config = dict(
    d_expert=32,
    moe_layers=[1, 2, 3, 4, 5, 6, 7, 8, 9],
    init_std_router=0.0313,
)
Below are experts of layer 6 (counted from 0) of a mixture-of-experts language model. Rows are named router (the router's row for the expert) and show model dimensions 96-191. Each number is 128 + 24 x the weight over its row's rms, rounded and kept within 0 to 255. Numbers have three digits each.
After each expert's rows: "gets" lists some tokens that make up at least twice as much of what it gets as of all text. This comes from a sample of Wikipedia text that the model never trained on. Tokens count by the router's weight.

# expert 73
router:102149140131124136115107131079126153115118130131136147121151126124122106170124149125181172103129108138138152141168098171081105130074126156138080127102124098142107144139122119118143122109115136174159113137141098140131074142152154103136122110112077150148134085139157166116127110143149188076
gets: "th", " R", " m", "x", "st", "3"

# expert 75
router:128159150162149151112092163132111149160122129112150135042136122122088099165112148111163150122143135124168151149137091153109122164088147132131118138135093134126135137116112116105124116069117168154126161132148124112137119129133162156156124112115092172131153137106151139123114091143134160134
gets: "0", "5", "4", "2", "6", "3"

# expert 79
router:148158159157106128117115136103063164153114151102200157110152144125135084141120161140160138131163086168131108150118117146114147172104169131139119156159133124136109132137102135117116108104107136144158142152127117115151121143127172120122105146099138121153135111141133161097133106118143144150
gets: "s", "lo", "li", " re", "ac", "a"

# expert 145
router:119100106117122139143112177142117151147119109119151135064139121106113123149083164142140116118149099132167133133133109170102091130103130162116115133119115065126083143127127128113165094115123144206113160185165140160153105131171132163172084109118113155147121112088177105127089116186136142097
gets: "ed", "ing", "id", "e", "ion", "ment"

# expert 253
router:111155143146122148147118126133128123202109115099129131083126135115116149158089156124139153106150128159150109161115127128120106145138149162126105146131120079128096146161087102163172124124111135118127144141148104135156141161151145123158119124095121155105151065122165111100134118127166156122
gets: " \"", " I", ".", "I", " It", " The"

# expert 44
router:108145122159113144136107125079123128179141148116163144109144171114136107161120162131152144108142096129123121158119114183090122118144166133117135158104098106102135172170104132172134100139113155152167123077125112106131113103126150142170084113126091132118162103112160150118125088103138190135
gets: "ma", "ch", "le", "m", "t", "x"

# expert 194
router:097160154093145133132126149122134150133125143121178123091173149091116124167137127135151138129150108134170122134133091171100151146135173140118124121133120075113123187113082101156134132061122168156163168127185092102143123133128172131172081118129125186146146110111145129114109116130107143118
gets: "1", "3", "2", "4", "0", "5"

# expert 227
router:095101173129097128142080136132109164163128129123143111101130120113144116154105172140158160141157128124121129140091111137130159167123149118131081134113097112138101105151095119136147087077146141158159106143110084159183108107114136139149100105106108147166123091093134128110158116142165148098
gets: " was", " is", " sub", " were", " Ltd", " Inc"

# expert 169
router:134147159138116145157097135110107147182125116082148138125160143096093106158116151129143126128122117129182118149124110146113110139102149129133091142114088109118086142174127152168149137113062133151161141150158104119132110132130169156156136105126085118119162101094160130094138089158124157100
gets: " the", " a", " The", " his", "The", " their"

# expert 9
router:103138150162124137153074163107123176129112123127192158112135147138146106140103171124151115122136108111163081163121132162127137156101174168123092143127090122145098156126116110148110127108108155161132119119121107131182115122131131145164083110121084109164156132108138120085139095132163170112
gets: "lo", "o", "du", "or", "tri", "-"

# expert 203
router:139143139144108141190106172098099170134122116107149114107156129096113097175096147133134133115165117160161150140116114142115106174110173133112103165130116105172109136129118147163143139134079148157133140143174111142122086129155162151159114080116073129134139099108138119116132098158122163093
gets: " the", ";", " The", ");", "The", "the"

# expert 91
router:085144122129112151128133144128116127144145127091155134094171131093143139154089145162132171123159093122142111124138083121105120175101156166139124137122093103125054141159114117146198123100139134154132146139130100119175116120131151158152118094075106147152155089131145130110138102142158192105
gets: " (", "(", " \"", " by", " [", "\""

# expert 148
router:076131150150149136141086138095104138108109152121167149101135161146126109125138109110166121113144121116143145153127113142150143150083169144164106157132110101145098155105118143152144077105107148128145113138174103125167096131130158118200098118119103137142152104091158148118120097160128156108
gets: "ia", "us", "a", "um", "ra", "i"

# expert 121
router:082120111107134142159116161147077145122134136108160136087163136091107114119122161122161145136146078170121142159109077134070104172151145111126138141114099093141137118143135150144146110125111120142167115136151136118152116092108150165135093106075135146140137105091146127134126128167133115088
gets: "ed", "d", "/", "s", "ry", "er"

# expert 119
router:111176110124124151142124143129119150123122139098161142090170141097102093156114136157110127107136120140150088167092109133129104118093174135117138155108099123139107184133128131153148104115070139161138135123136127110145129119136121137169032106116086126120124111109122136106106076169104131097
gets: "ian", "e", "ate", "ine", "us", "i"

# expert 52
router:122139120133131169132088154135128151131138132091160130116140155093144091162108130161132162133134115137157124146129093154093138154102182150132118147093052099155133151141114135158118129126083136142141139125146125121163100121154152137162094134128105132146128090135169111139103058166126163096
gets: " the", "ly", " his", " a", " its", "ally"

# expert 122
router:150160155163106153154096141098111137195137130123170175125123142138165115152102150160127122095124063150165079131143094152133110161067143132136121125127095089104099141161137130152149096097096128155155125102130108130130089118111134123172107100106123150171130097098121118104103109172146119137
gets: "mi", "fe", "cu", "er", "al", "6"

# expert 59
router:100128128133140174170124141114140137129146122092174114086155121120113134158116136127139162144123104163169147160087103121075095144102152122123121150131096081145114121137115153126136083124126145184173133144167106117136135109125146165127106124103104131147129130093173131152119115152150192098
gets: "ed", "d", "ing", "s", " W", " Court"

# expert 27
router:148163135090101131152096168083105124139105136138152140108133158130157151152125166132157135106122082132124123134140081167107103138106167141167118114123096120132129138124135134145141105150105141159171103156154133151129084120146142112139116116102134189147104121110149131109123121172141198133
gets: "t", "ton", "man", "m", "sh", "le"

# expert 18
router:156131152140133159128116135148109162129121126117165136117118187096138148125131152133139158104115088143152140157112114181094105142144140150128098109095079108131118125124108116135115088070117142171166163100107094137149099136143176119141095123082107126155141111122158120156123108139168160119
gets: "th", "st", "sk", " football", "t", "cre"

# expert 237
router:140153135134150139125108160129058147139104160066130122067123131125107102164133159127118132083148100137166144141140123120072126164108150134129089141115124125123113113147098108108161110078127160165137166137125075137133124111153167138128130125117101168125188136074128126123142100118123143126
gets: "0", "8", "5", ",", "1", "4"

# expert 50
router:127128130124148153135095155112115139152120106133163116080119118130136137158145125119194161083148088152128116119124063174104083175104156117149123153118099111143135118129092129133145122088161127175133125151137121120138110126132169147174113108101067163142152102098138114122144114140106172106
gets: "3", "0", "5", "8", "4", "7"